Experts of a small language model.
Size: width 320, 61.6M parameters.
Experts: 176 squared ReLU neurons an expert, a softmax router.
Training: a variant of Muon for the experts, 3413 steps.
Below are experts of layer 2 (counted from 0) of a mixture-of-experts language model. Rows are named router (the router's row for the expert) and show model dimensions 0-159. Each number is 128 + 32 x the weight over its row's rms, rounded and kept within 0 to 255. Numbers have three digits each.
After each expert's rows: "mostly gets" lists some tokens that are sent to it at least half of the time. This comes from a sample of Wikipedia text that the model never trained on.

# expert 27
router:080141069111130095117133138107143208154116118122130089114135119147094156108127131143164135096110148165189155168069115107078155089114101120169133141112099124120144134107078159079168123161125103128097166098127113152127126070143145143184113147114111077138145128108154113119132128098060126151178067182152122062122143157100112090161108182078168124095107062128174098140156121131158147162182067106095078162177080144096117111092120171120177138105155106123219122133110112136090133142105122
mostly gets: " act", "vent", "ct", " perform", " man", " do"

# expert 49
router:140150121147119131152073130055101115093102140119125175133102048099105091154131083138149151144154118161077108150086076121086104104141097175157133120156142104162143139078144107118091155120094191167108143140129151153105166140195140161118091176167170137178118140158174112126129117163061081065117117153134114158153112143124094071131113128050160105161125128169128136148070107067083141123135141099099133112094120117130086137164089155149094089123183081167117175166155132106091116178159147
mostly gets: "ford", "ville", " Washington", " Henry", "ington", "burg"

# expert 59
router:079138128115120103089108172081134159127144140082090175115104057090150056114127122181159100083136111150058126131054146123057117103096101186149125110084115078133149156176079160151142171126142130116123127097139093132179096126115113126079062199161119159105097155162150116132140124090131097135166161096134108101131135121145143169168134149152167074131054094177163175108114085075069172134130155131135139102164129115071144110173134128082141149173093113174121136189104158151170115153124139
mostly gets: "ist", "°N ", " represent", " Catholic", " politician", " produc"

# expert 23
router:150171107129178078153110113152064119140179051112106133141108173081188105106056089140155172174133133116153105096064121148138150088113073124058153137123090154123091084152171147151139124138111106124137119104111152145139122157089095160160076117134092167075191177188178080130153119158097139134151093146131180149097150144146116162115143098128124148139131166107136129129147104085116037101160081155053129183087098139120112085130126113146113152103103131157162159111152120174146111144140160
mostly gets: " (born ", " December ", " August ", " November ", " October ", " March "

# expert 52
router:132117139159087160171132130145155108083123111194141101157156142109185176109128146089093097142090140107105099156164103165074064140165141185154111134166162115114159089136097100096147117094119134109135105098168159131162129114075181151100142157143156120147160094096069148152140183155072144090145092132152168152083115104156149143123132095158098099184134106077094173186105126097117098103173127131148115148117146084145163155117082128143068093086169119166198136063073124154142149138126134
mostly gets: " l", "rom", " Hall", " land", " Har", " Bel"

# expert 14
router:118133125147096120167129116179098140082145115139155130074124120103090107136081122173115154099165077190110151088172064127142188135101213091177165087150108149178115118147164110156083148133166124124129125219088155115115175162190159116112121192109159140192082080175103072087143104131156075109133189113147151165192106170091143087126160102148138118108176078169169144086113094113095151140126116191149146093178158091140153113151122084153154105142151156117103140116154163121127145112079131
mostly gets: " part", "ater", " President", " U.", " Ser", " art"

# expert 20
router:098158186128148154088098109110145130105143138171095152133148124107127136120147083133147123101102065134106151106084144138117118194168194098091112056064134115084085164147088069147153178152116111075065131162130120134151045177122143089140144166200140105136087109080178128150143146107111086094059151182118099105190111126120123166145099102157154139135127120124087169145115164138128211045124158084100154189154115177136126105102137183138143124143144154113152072136156145103149123108117114
mostly gets: " Re", " Cl", " Ed", " co", "erm", " Sal"

# expert 21
router:146118105129141106132214140146090127130078125083134126126143110110081117069131153194106093160127068080169109125133105111095152106161132057140116130125116119118097126151120179146150115161175081198145124125143079148126177074149120158095135146127110115163155066107123117124134114185099166110183163176098180097136125195162145121114069122116131094100113088128167129116176121155212200168152122163109135131110115130090137131088096153171155170145122130117059123149111152159119112184144141
mostly gets: " following", "- •", "\n", "- Occup", "- Succeeded by:", "2"

# expert 42
router:142114182141134145105199094142101137115104172099180116095171127146134109085104062193105129088098129112143107128180148072163185109147136157106086162126091168141178133098108168119192105081147080078143187119116137170190103119099073145177129137126151133094123186130152140185172192121116115110118154107163197098128095123094085183155066105160170162079113112149095110116136135195155138156095136142150188142160123090124089142146135124061111097087176091153085124118108107112104123107102129
mostly gets: " | ", "; ", ": ", ") | ", "′", " |  |  | "

# expert 24
router:113178108127124152172095090110109064143130090081172115125141096118060147115139103120102090138101105169152157128124171139147166104090083168123131143205078111076107128141139128125140150091088113120167158130159131101084091095143071141164141088074166127116149124143099116104116135082147142135087120209177177163186145151142144135086134138121121147125158168157058160148130106197150114167113123094207169147128153109108135159065158120109188080108131139142128142076200108059129099082161131
mostly gets: " B", " b", " d", " m", " sl", "| B"

# expert 44
router:159130078114113131139130122143093086097125114116123140142093159121117107112172136109161191130148109101183131141154135095059204135059146113086154137121150069155096132157140111108130141159061138127169150158122073090068154195141148109177152108103175137101146129119093182130113064129166168142134112167120109113160134149166133092122125189075097148124128146114107168136080110067115118157111129174148149116112130124091176071129093137187197143112159117159112112089157080128130114108087080
mostly gets: "{", " series", " album", "%", " government", " population"

# expert 13
router:127129085159110139183177134103116138205145150122127085143180092113167132108130169121142168172152122076117039161133138125114060196144072122144123112162135169076195168211110107092095152167135121179132132137120113124165129165067150122132150133158131129117168169122130161140087146080148161098111083114167094102146126127079168108142051098120158122080110139133140128171192136134070100129124131103135123123075128135111180046116134126109145149088160104086107178151148149149110146068141144
mostly gets: "'s", " on", " his", " its", " in the", " on the"

# expert 1
router:154133148127105130160136081128183134133118108141093101103080086081141112116163154126094065162077147170128127175091148163129133160120176134147115096063103108146070130196127125107063184176121060071123136104102175125181161153105180111075123102114103133139138145108089164124076098096061122171138124126154139163119067152078081165132159117098147126103093118115188162140103048133080125087147135128130139130106105082102149105118132139156154145165186152098130197192108194094191130134118094
mostly gets: "ment", " million", "ments", "ations", "ized", " use"

# expert 8
router:110150130104118085132140156059031092098046129088131124157086141148119166140106139103130130173162098116137109171092111128136153132102142090108139043179135063147140100112172152157131154094151152190136123144093117141133140128154094145155113182162141090108115084087217087152122099189143090114074170183149087179138182123178162136092114127132077092153141124110140166119129073087137172182122101120156118078122121184158117196124097100137077138148093076163062131107142104127153131148147113
mostly gets: " County", " State", " Indian", " New York", " Street", " George"

# expert 22
router:177140074102168156097133136139127172147160084141150109194141115099135103131128128124110121138097157104198145100140133108165207132129113119054100086169148142134100153144162116103104153126113127148118138111146109065159153147132127142101117116128107177169106107103120154098140080118138123122104092148185078145150087163191140142108147115125149165176106135034106146151132134075098161123105060134148153153141180118085110135072089154097109176137118157086079148094166150135087117128135107
mostly gets: "\n\n", " \"", " | \"", "S", ": \"", "- \""

# expert 18
router:212098102121180101204090115127136088142155073134192153174158136154110129146094142148147128204139102099147111088109111075085152178199135119131107152127095097125145169104169149078130135147088174223094109134109105103157129116165126164191082178127048152166108093161106099169145098161143149127132202148046113154136158108088080125184143098120155118110150137146151142143172126139173116181178144119106157168139135117158085090075071111135107147106100103118097155119140121085089142180144109
mostly gets: ") |", " also", "==See also==", " by:", "\" |", "i |"

# expert 56
router:146145115149160152167121161105100075173152142123154101168187148194170092180095103080127174118118162094164170076122129157184142144139066072113140187136115083115110076143170118151169095137148136166119115124118093120105122137141123157134159141125075162153135084142148080129167134164101133145092113092103169177112104132137147142137129104146133162083126109124100159135122150178173097169129071076100115092125201129215103107108088045076134169133117117156114127109140136142146108049135125
mostly gets: " and", ", and", " &", " and the", "s and", ", M"

# expert 2
router:164129095164178105127158139090096150187094124059131170148109164136089150161089160123150167153197159110141112093101158090077154091087120082118185088111113141132127127116152096149109135034138143190147131129136144125093125089132116138125162139131113136125187138103116146117122151101076172093107205154083109129110147125090137112069136100132158162098139078137077159113126124041112106153094063126129150151119126098092098139166166074146093105131138133151098129102113086114159088191187104
mostly gets: " ==", ").", "\".", " ===", "es.", "=="

# expert 48
router:083123086114087094098075118129123117044130170147128117104092077105090092203156112111100143084124158178110138112119148076109100144134116083125129099138149162085122140062160153143115165158202103055099070105075127130093128150138123119119065126145133126120150103136197164129219153146147169108149154156124129108161100130116111124141123087142119138151143152119093092071147165174162143152082187132136114108167134133113059099155147084080085164180118152101172118086086097115161105112068186
mostly gets: "v", " be", " Am", " Jo", " can be", " e"

# expert 16
router:157147116099168117106172147178087130096169126127180119121137157121123117132146153102084207081121086130144095087136153197079099069121090193083154126165104107096096074115172102074125110112126097139106173123113098139167080143062127207120118181114119117087087094148144125124133125096126150150089183121137175201100155116097079159094150149162171135089167127119076114097146081147069103134145129161091092134103122109147172170156122129112146182109155083096100204101112103129097142130144145
mostly gets: " ", " in ", ", ", " and ", " In ", "In "

# expert 46
router:192123125123127127093173126123126106169190092122198176119096116178138163104134118175108127058114172146067105162125158102106144127141096162125143101149100141100141102133148122145074139092136076133176170142150081117114128090109097174122075180102161144138117176116110132134131141095085206164105095188176137154075086154165160116108150106198139126106110115090104086123211108090060068091099075157114088212133163159135128154128116095086090115102110124113108086138115143198156102119118193
mostly gets: " \"", ", ", " (", "/", "(", " February "

# expert 58
router:195104156120146130074143133083108085103146120126174189150105092153144124112133140111122159134075156115140110116104169096139135126118123125113096148142138139138123159095158197072098141112125149096104125097124160081154129159092116193150099075147157106073144138126129187116179151116086120170102148127120140102122190079112123212083068124141086114091175144099154148106167101141106113124147114151157120157119127141149146090124112137115139151119100067107065149095139134097127161055140076
mostly gets: "| ", " | ", ") | ", "% | ", " on ", "="

# expert 36
router:169128141075144098128140108083170123156089122118122123130134124124092112128126108054090143168113125151127132090148150144125068176132175145082090158154145156097093123107097097131077143138117138067088100147092123098132065138152108131129149077119156092097160205155120120153156135109171151123165083112153082147143165116141158145115111125180103140212124137116112122061096146132154151130140152077154094092091062104146187141151157123181163125086131128147058082097143068082117096096138066
mostly gets: " A", "A", "ie", " it", " | A", "\\"

# expert 29
router:098096143141118196063093148152160095136104127190123123110135197152185141099154127091168098074066075149150162083163135092113182092132149099111099145110097130096147149162097166138151119137126150130100170122141156138121146166138179143131075160139123103087126154155154145136093072103115163162151070091124104124146138119161140089151177119103124115129160177135107127187069174149136127081139085120186080114117089092123091113114129110115185161115111129076150096127148165126102112112117122
mostly gets: " that", " which", " pre", " en", " that the", " inter"

# expert 37
router:056102141161097074119103143085094140118127106146128091163110108094158077155083149163162162160165100181069095164113163092170137102083127104177149135156056097076205101081141138137159147156149158126170107116157114136100090066116087165084082104109174157222124130098153150128108091145181065113156104115126104113100089119142150108143108118116125128102122117148167166139143178130073094186092147178157129114133138168151145115112102138070083125133128109193128171122128096128101117071150151
mostly gets: "av", "iv", "a,", ",", " into", ", N"

# expert 55
router:149107133170138115104121119135147147115121137129112169114109106168106191143078164166143094091153150173083139165124093147090120106156171110167089149130129164111086152176110122106073092102119119110114087155193150110144144068173151143108163068095125142127127111147110197154099143100074140109121136098120189128167091114165142114108101122086099092090128110157095096156114174076065159084149140124138081185159087191064087164109189091076101105140078164129127055149202101132087144140127118
mostly gets: "ut", "et", "ob", "urg", "fer", "shire"

# expert 62
router:125119141066120161075087114117190129148164132115094115119145107111099192099172144115071107116074190133141115061144178183125156095065104132103130146126053152081157155136158131127193080142104116092095088084126119125114102080129138091115133146146088119148142109078110100173143157063078117139097164110067145115126091148148118167120146149081098065123124101067126080130105156162114187101164144130079143128171178154137137116152133167128082122161144105143159110137089151164187124092162110
mostly gets: " fl", " f", " turn", " add", " chang", " kill"

# expert 50
router:122119144134097144110131154113154135160111143111141131113074111082176153131124172104103098129136178123087166084172082174073149132128099129171091172128194107110129118140116121119065128134119144103161073119143116145069185115214106089100139118142155170084128076128134049123108154169161148099158143104164116074068073076081175128138122094085099139150152162131134123140109029068154103160181183153148102157079136116060097074107108161175087099109156132070092147201087129122143148122090116
mostly gets: " was", " is", " has", " were", " being", " to be"

# expert 60
router:156117160147136160152126160147135144116095109152157144151105151164129168113129167048157133134139142138101182085148187145150099094141146140069137143147133181097124098155102139150136099121146156141146100169152144082134115082119114131175177153096113121066103175158120158089111154105180120148129076092147087108112132061107116139133154140192120188104175147102123087105139147190179151082181069083083130122119132116157179099135113106137152119173082134088182156131142138126115129090077121
mostly gets: " The", "The", " an", " and the", " a", ", a"

# expert 19
router:136119146123108136110093131158105131084164127135156110126114136130081183111154132104087133125117111102157103115152085162216111145174200153086094178102065148135083098100123093185190128086143164184108103161113113093136108148157186068091151149086148090114080130106102119174131092200168124134065092104132103107157112201149162155169130125127086153163087097114120085161124190166099099127141163145137132114130154167180134151112117123137130104085098116110120090080148127118130123082163081
mostly gets: " Br", " Be", " Har", " Bur", " Bar", " H"

# expert 17
router:185134159136175106054176137087093098126110180132171091141161116080087145160126158139106102088126168090140160153082108123099086127115138144105143157151078143187120126130133188143117111118101142119191131158177133118080153096074161086183148152122166135154120133139077100094144149169121079153156140130137228102118136040129071200107130092182142149062150147135130132109150113097132108140093092127144155160130157125154099147124090133100094083188117134125106162159156122116130148142130070
mostly gets: " =", "\".", "es.", "ers.", "ing.", "ed."

# expert 41
router:142092094133079142132173104134179109142096106184135103166107149113162058105145148097176136120119097110163066115148133151155122178159096107162170120148186157143158137201103123100044129198133127096190111149119086134151121188100153059082179082078142108134124113161118144133132156141146140178176187130111142109106109093059160159155117090097113150098148119124131120119088079080132150084099078166145110094079092126025134122154129180136139144072159130121126167141147126114125117089111107
mostly gets: " on", " his", " her", " its", " on the", " their"

# expert 9
router:168096156180093176151179135068174142141146122141113180115178118115148111115089168153119079102161087125124103142153138142186110157143106140093114195161086190134144141196069109135149152161093102103127168112116099107159107103112150132089079178138163131159171135097079167167099125133143116145174108114069131119110093096140134050088116081101123084141169105148099164167203098140120118064098110070115152141086124146052176084180116113046152186152089043123187098171089161138098144074073105
mostly gets: " s", " pl", " up", " dis", "-f", " exp"

# expert 35
router:098121105157126078050101133186112108158152180152136072110109139188130137083150110123161085105124082172128171104182127136151137131090158113154112091099071083105113063154076107124118158178099096149118160082157125136129097118119118182119146100133083133085090178125118095151094098091186180166136166162119108116183097163153151115179167102133113115132058146138152079102187152181148180150116134142105107175141082186168137140089111127064178151182025167066124111088156108139080147159102060
mostly gets: "ac", " dec", " Col", " ext", " ad", " reg"

# expert 5
router:107126167171103146150150112142108103155123135141114141117155130099162138094090173090170037146134149110134126137115093096122113086091120150165167096124129113119106149168084154134118129143173138087147112136179150147138045147055103113147135116137084093119059134096166129102111154126120126164130120143121104134136134172089145177167133136072133126145138174106137131152094134151122168168127101118136167061133153152152187136142140161142154142114129166134089196147137137170145106083145176
mostly gets: " new", " in the", " of the", " former", " local", " small"

# expert 25
router:128094123154106111096107111136111165073133119095160157117139141190083182145125110202135093069141074102090099093120096135171122152169134110109093135093159173184050102056161097113111118157079139097144142124088110107115075138118163072081124118160167121160087130111102143111091140110114081159066167129123058161144132122120129113161173138117108102136133079106110138147113155211078117121110194093112114152137120114151155157130141094108117124108151087164140070172141152134107131165162126
mostly gets: " Sc", " gr", " Sch", " Bl", "le", " Sw"

# expert 6
router:150162112148088166118115128126129100162164161158141132153151105131106173091101098127141105070159097145139113115117130146077106124088129150114092084150098157136102173130113137111064109131074093201073085156140114083097133144128131162116106141180110174147097114122083161174121131136152147177133147071145096129166076102151080081131125176102118151140145127129172121134153157165151107057106132128161112124082087100110161119108116146119091107129158158192095125140080147194149115173113129
mostly gets: "th", " th", " ar", " Im", " Mad", "h"

# expert 54
router:166094090158095069170113142110141122120072134116121193106096123129104130093146162125145165149147164101090078163128112139117107168157141209134132164113152133093161180124116145130114115116156074075078132109113140120148209095132102091147100162189116107154120102128041173115089162065125122127157106125121188156074148137146071070095096121068092104117139125196159163171164140156136100146138107193108097100105121095124079119142129153177107106135132132130129093108137147150182096124159200
mostly gets: "ush", "ji", " Wall", "ominated", "-l", " Sh"

# expert 57
router:121123087102166118160119111112107130176184085102141133158133129129127167091073138149118095154107140094157150081136169162124150129116144108138149132115174090117131108087147140127192185094175092109118088133099135152110138179138100050176109106165076117062183141151158082075197113168165108179110126135164088190137161172155115149125171137120099153132178139143115117172139112129106154176161152160131153159114070108127180124130119124126174129167166144105108109086124117159154174179150093
mostly gets: "0", "1", "2", "3", "5", "iction"

# expert 3
router:072188134141101102148096131177079098082089148131097123131145135084135148114132156056120165111109155124099122139167152087158119156182109095083113163118166141133104149125176142148142135098149080087105115093110166111101160110203094136148114127167163104153139091170182147091078145106153074103075123125131147101075157166141130054131096081106170095173075130193102147108167138186161084118124117116121103142144114113128126177137138139111102118180134159104116094140128163109086096154150129
mostly gets: "am", " David", " Ab", " Ar", " William", " com"

# expert 63
router:184104087086169136137107122093122159139064113037119196127071164146144094102128116095136150172147140115134119097110157132108109123087081170145152121132170124049086171066082158127177134104109098141112134106111142161171165136127142112187088154184099129122194127133102129172135107131078138120146109141150083126152149185128115113108115145102081144086124146110132128112086140083089165144076184103142138084151113084112140163108160116144112098120129116147143132171129127139094163210167106
mostly gets: " League", " Cup", " Division", " Group", " Party", " Championship"

# expert 11
router:181156178118108156144085169171118147127102128177100165131179196153105148091150131129137156150095144111133154117166167163125105139126138159144104197150128131159114114077133110126150056127161092172103089066117096111115166158133090174096094094093125140091084074105119159118149146160102152112112174122120121180091183139171133102140120116090079130153142160033171103109137088074088054088101188135151088140121164177160155185098128136120116120155125131148178097107112078086101126132118154
mostly gets: " Le", " Kn", "eng", " W", "ang", " Jun"

# expert 10
router:133154115133123152092136112162145147158156116179117137141183142095122101122097195099132122114156114095193161141109172098141090188152142120079147111151108182139139103169088103107062140107113160127153145106160173100093200167053084183105125112147133119104154118174111144117081104105160177107108085137089117149161134097097095096135105159143141186087166198095149069092147124079155169103131119096162081120155146101139095127123117113089143173170113106097096137114173159153109092170106138
mostly gets: " The", "The", "un", " a", "ep", " an"

# expert 38
router:114171114159113143084128091069147090140161119135137148136143173144111125202139147095118166129121126089107147093131167126147136184126117185159064133082177139081182130097160159083157115111125130211082100099149158146165153210111169179073106138131114121133146090111166128202120072173142122148128119096092116167128149176126084093188113140137082129122099117158191128108133188064131087122112203138152132136143095092163150158124164140187127105150159172147149182087112074101153173158172141
mostly gets: " JP", " Rep", "IN", " | USA", " |  | C", " ESP"

# expert 7
router:026166132119111107149135136094152145127125137171098129147118153149097084175152142110129171111131105164094132150083165114091160148143107140138139152175173127158089134086152200153118110070104089167136140145093150121080080119171151168078124117158120171105062156139129166120148134135115093080163142128080069078151152103198123079126099151153179135194086111105182131114077200209119076108100161159095147160165152173122110139130075148192143122086128194163107104113118142132141125110129180
mostly gets: " Ind", " David", " Nor", " Dan", " Ol", " Not"

# expert 43
router:077141145112098128196118130104106088201153140147097101160146119122155128145165158100134146180102110090141135150108138081117103174136115106083091112111230154115133150093077140107116102173160090137116155097153090147168156152120165115182162123140098103096071151117097156151158091161175147103130078091175072110169147140113156080122103176124105154133117163079154127130101159132172094151116116132196104129127114178144147099136138124120103108080041162103126094160116096082159179092122154
mostly gets: " with", " for", " by", " with the", " by the", "ed by"

# expert 33
router:147153048158150124157146139115127133155064150119103121144129149150116098154159153154134169187133068158084145166125159095101159134117136123179118105152130096076151159133150099139181110110118126144170123102084179111190144094152045102163159114110146171124184128069137159077173184110112190120168105125088132106084190185156116130100114180194139105091141109160152179092133151129126089109177116116083154122117160120090120138060101139201148146098153145147102072087149123126112085115101100
mostly gets: " |", " |  |", " | L", " |  |  |", "% |", " | S"

# expert 61
router:181155139148137141142135129136120145096147145131120131165118133134080174140160124085124128163078071167120160083129171144145134147149148092122160143127204131131125169152162133112169116123135121201101138146133120124085128143155183143191151091081109127105123136083163067164176093107114083147072123137200125187087156123196136107136093106103117134167124075076124088129142196180170131063113166140130158089153080083148105106093143106167111098115118185047148104052128108093086127149171089
mostly gets: "| B", " Sy", " Sing", " South", " Che", "| S"

# expert 0
router:124157120125144127153129149134110154112085151160142094107096151124109088152153082122084152092150183135122103152108167118079088141109116152127086168146155098115082177134074152138109113077117122178142072176133129110068076126116146175133131158175076142143169187139189124088163125150170142132184076124162123120122108104101125186082150115228109151165152139141145126134162208152169115157146148128166091092094152158154190092137186075163094121128163101165205140064147079133102106136148156
mostly gets: " Z", " En", " V", " en", " v", "- V"

# expert 28
router:087108174100096139127167160177122144076082107149127163113145132119176177141100121143148148100173186081142142094121096144108122141166124140139124154150090111141129092088109121172077130155125177109142157159143139106144146109198148117110175106061123145112185135158122134121139102135200115075061131128170100114094087068131137147155096108091155127118153151105082173091093126158125168135127150086160116137160113143117172167133077127175169136139101142081096171155071161161116143097171114
mostly gets: " were", " was", " he", " it", " who", ", which"

# expert 12
router:155083179090161133089179078149156132152166104084146186133136147088142132091074144149159074156094072149131096108130159154088126112082066142094150149154120100174163109121127135087117157135152100071156199154120119171149096180107081146175146076093193142156093126148150190160107160153174144137127116161164162183168140111096155142149086105172102142118146143089107111077123098104176137127099110192124153152122173136047133129147120184193121084042149107150043160140151102196169164136100164
mostly gets: " at", "–", "; ", " / (", " on the", " | ."

# expert 34
router:109125080109125172052131130101146159109211131139147114127156134168119144154138100117105148100109124086208186091133104191169161124104135119083103097120101111101132114123106115096193158169186074165171140108098106114105108135155098159102111159153105116086073143080093101152108097175163207098105133139170133126191155087147130165166115129160162163146140111108145132184133176122167193095072115089186146136118136128174080116086159078118180192168103116148165078070123116086097168109109121
mostly gets: " p", " l", " h", " d", " st", " pl"

# expert 47
router:146161078123139126169154166174110160156118107120122110081097060103099180105138127133129139154189115105153153181107091086112151075109116125207165096114096107149154170155136098158070140109113179098111101144169095139100172088092159110127126096148092151125201067173065078117064139086106157133141138155075185110128089138109161181136152134102189080124177133162117131174085069169137075124130114138111192162163086043144186110153106100112149140174172101174062121170081151132148115105114184
mostly gets: " end", "ology", "idae", "ism", "ization", " culture"

# expert 39
router:172136127141176160172149115082143101158133127121135123109113117110128124134114147084110120116086183103069119106130130114082032098171131136148167130108093182161163088114144138181056084139082183131138117180155097078134157077119181100132124180108143180160180076104122107136165097152068158133105114168071164153075079136081083162116100132147141119129169154118095160123103077069088125093154153122117165134102146085096121184137104134114132090143094158117142169167147159121119076144195145
mostly gets: ").", ", and", ", which", "\".", ", but", "es."

# expert 26
router:106102145118147055199119154059136161147146118132133182128145096142097124096102123126147163184125121137102151118105170102117127148103168129114152080159177099082110108055120114081085181167105131148118188122109159109110091168104150137145157161106146113102159091151148124157091127197103108150148109176154063140110160083110116064140101152126153124183109076106100181067146110134140138144105136128086137151137143138183117100177184183159085161086164106174084130136098082083196195108149163
mostly gets: "ta", " R", " Robert", "ela", " Joe", " Group"

# expert 51
router:106171127151105159112170165192113084120120157181119162073102159124143164089130139049142094116144117081122134154143116165142155113136117146125101108082124127117055088105135106121153186086167141087085146109144156151131107078149087202094141155160104132112111133181108163138073120073123122135144125093123115120097140077120149082122102134196155082090108132116053153109108189230157120134118089063131084123124118130121155176157111100110207162147153155157145104156134129099127101176085120
mostly gets: " e", " ex", " em", " el", " El", " im"

# expert 40
router:136119164159163133161169112086141104146101163125164097158088149129084106146096149121135123122126099111207104155122176116148122105126161121101163103156170122176109114121167099092191102158112121092168094121070123163145106115150150069179068096153104134130141174144143105139133147165075107125075130164147106131081194103124098224105113131091128146094164218136132155083099085089121133150125186186175153108118102103144108135096138144145220143184143160186138086102166135118166167157131093
mostly gets: "100", "50", "40", "48", "36", "37"

# expert 30
router:169131123131103126127065130116144116093148135158128085133183168098170122154083141149181207151117138109124113114101145103130107083142109119183152139119175065152092124153168159179091097183113185118133064115176131092143171177098071172187143166127132147102170150151098148141202137124101153112110128073068141081174119180113080123143135142107148170118097176096158166160092104115160108132158133117137143125133132126129172124138125132127078182130137083061130207166183146116138123176099101
mostly gets: " played", " song", " play", " Best", " made", " music"

# expert 15
router:150079093155105146090157082106118172178118150096114077132174112188097089120059062152132129197137157122141132125145119082144174113124067079156146151127184150133153118186135156160137162138123137141155108130111142121141126157145108062142129139084135113120133124108098117121124112161125080211125119137157100150095123182114102169138133172070105145128148105099114146061057082116130147152186125140177166110135122126103158140128108158137121120169123166176089146177125111084080091161065147
mostly gets: " three", " two", " more", " one", "100", " several"

# expert 45
router:152100120130190079177170113189117103181112076122178138116078173100089126111157125117149173106163114092200095108115119079129158096118148106142159094122080103185133133149172154062144135111132100116132126120122103135133170163206107131133134136087029120169105166138114079073135158188145178114172173200112148092137145139163118152088185172134123144170161159168158113182125089075140169171145134146105068164094083087106090143118117175136068124173109130128115163073136117154181135175136139
mostly gets: "020", "014", "015", "023", "019", "022"

# expert 31
router:099094185135157131174114126094122094100145135090128103162145137203121140187113142080157155138148172126169167065160128110181148092109117133159137149098088074109175105118127185194158077128128136099127128100103082112101125081117124073120167102130151192203133139146146167116136155131179143155109096123081099117126127106146096116133172115163128142131099114145152131122120164188146093199138100165097114099146191103181152085150082085043101096173128149176123182077110087144094111055159164
mostly gets: "),", "s,", " v", "a,", ", M", " Am"

# expert 4
router:106115155120124155149125154085155116150087134115115133074121050081063118144132121208128099108109144124127126156113093164162132088145109166177061118117169113122163087167127105107165127089073096044089129150121160182088145105116191081152120169132077171054104135094163132109117095094136095094095147078149131138159079167056133127126173142092119112106142104119128122123145123105101169172180146122100112086089118115162157095109119129129180096101159141123094093151114152141139133135170131
mostly gets: " gold", " contains", " cap", " med", " good", "board"

# expert 53
router:098165126116130048191123116141116157091135121139101112136141165133101150071140143109115168124099138177159131142153125149119138093106152095090121095097136178171127141068093179115131095146148169132144069176151135131141173085143068096103165062129152140160174120171180137133116169120046032176141117143150163077028193112154142159133153149091116098152128064144095121163124151139116076109117092172098100098163179163153107123132176149210109107129175114113130109069154064126148144168134131
mostly gets: "uk", " Michael", "ik", " Mil", " Hill", " Jan"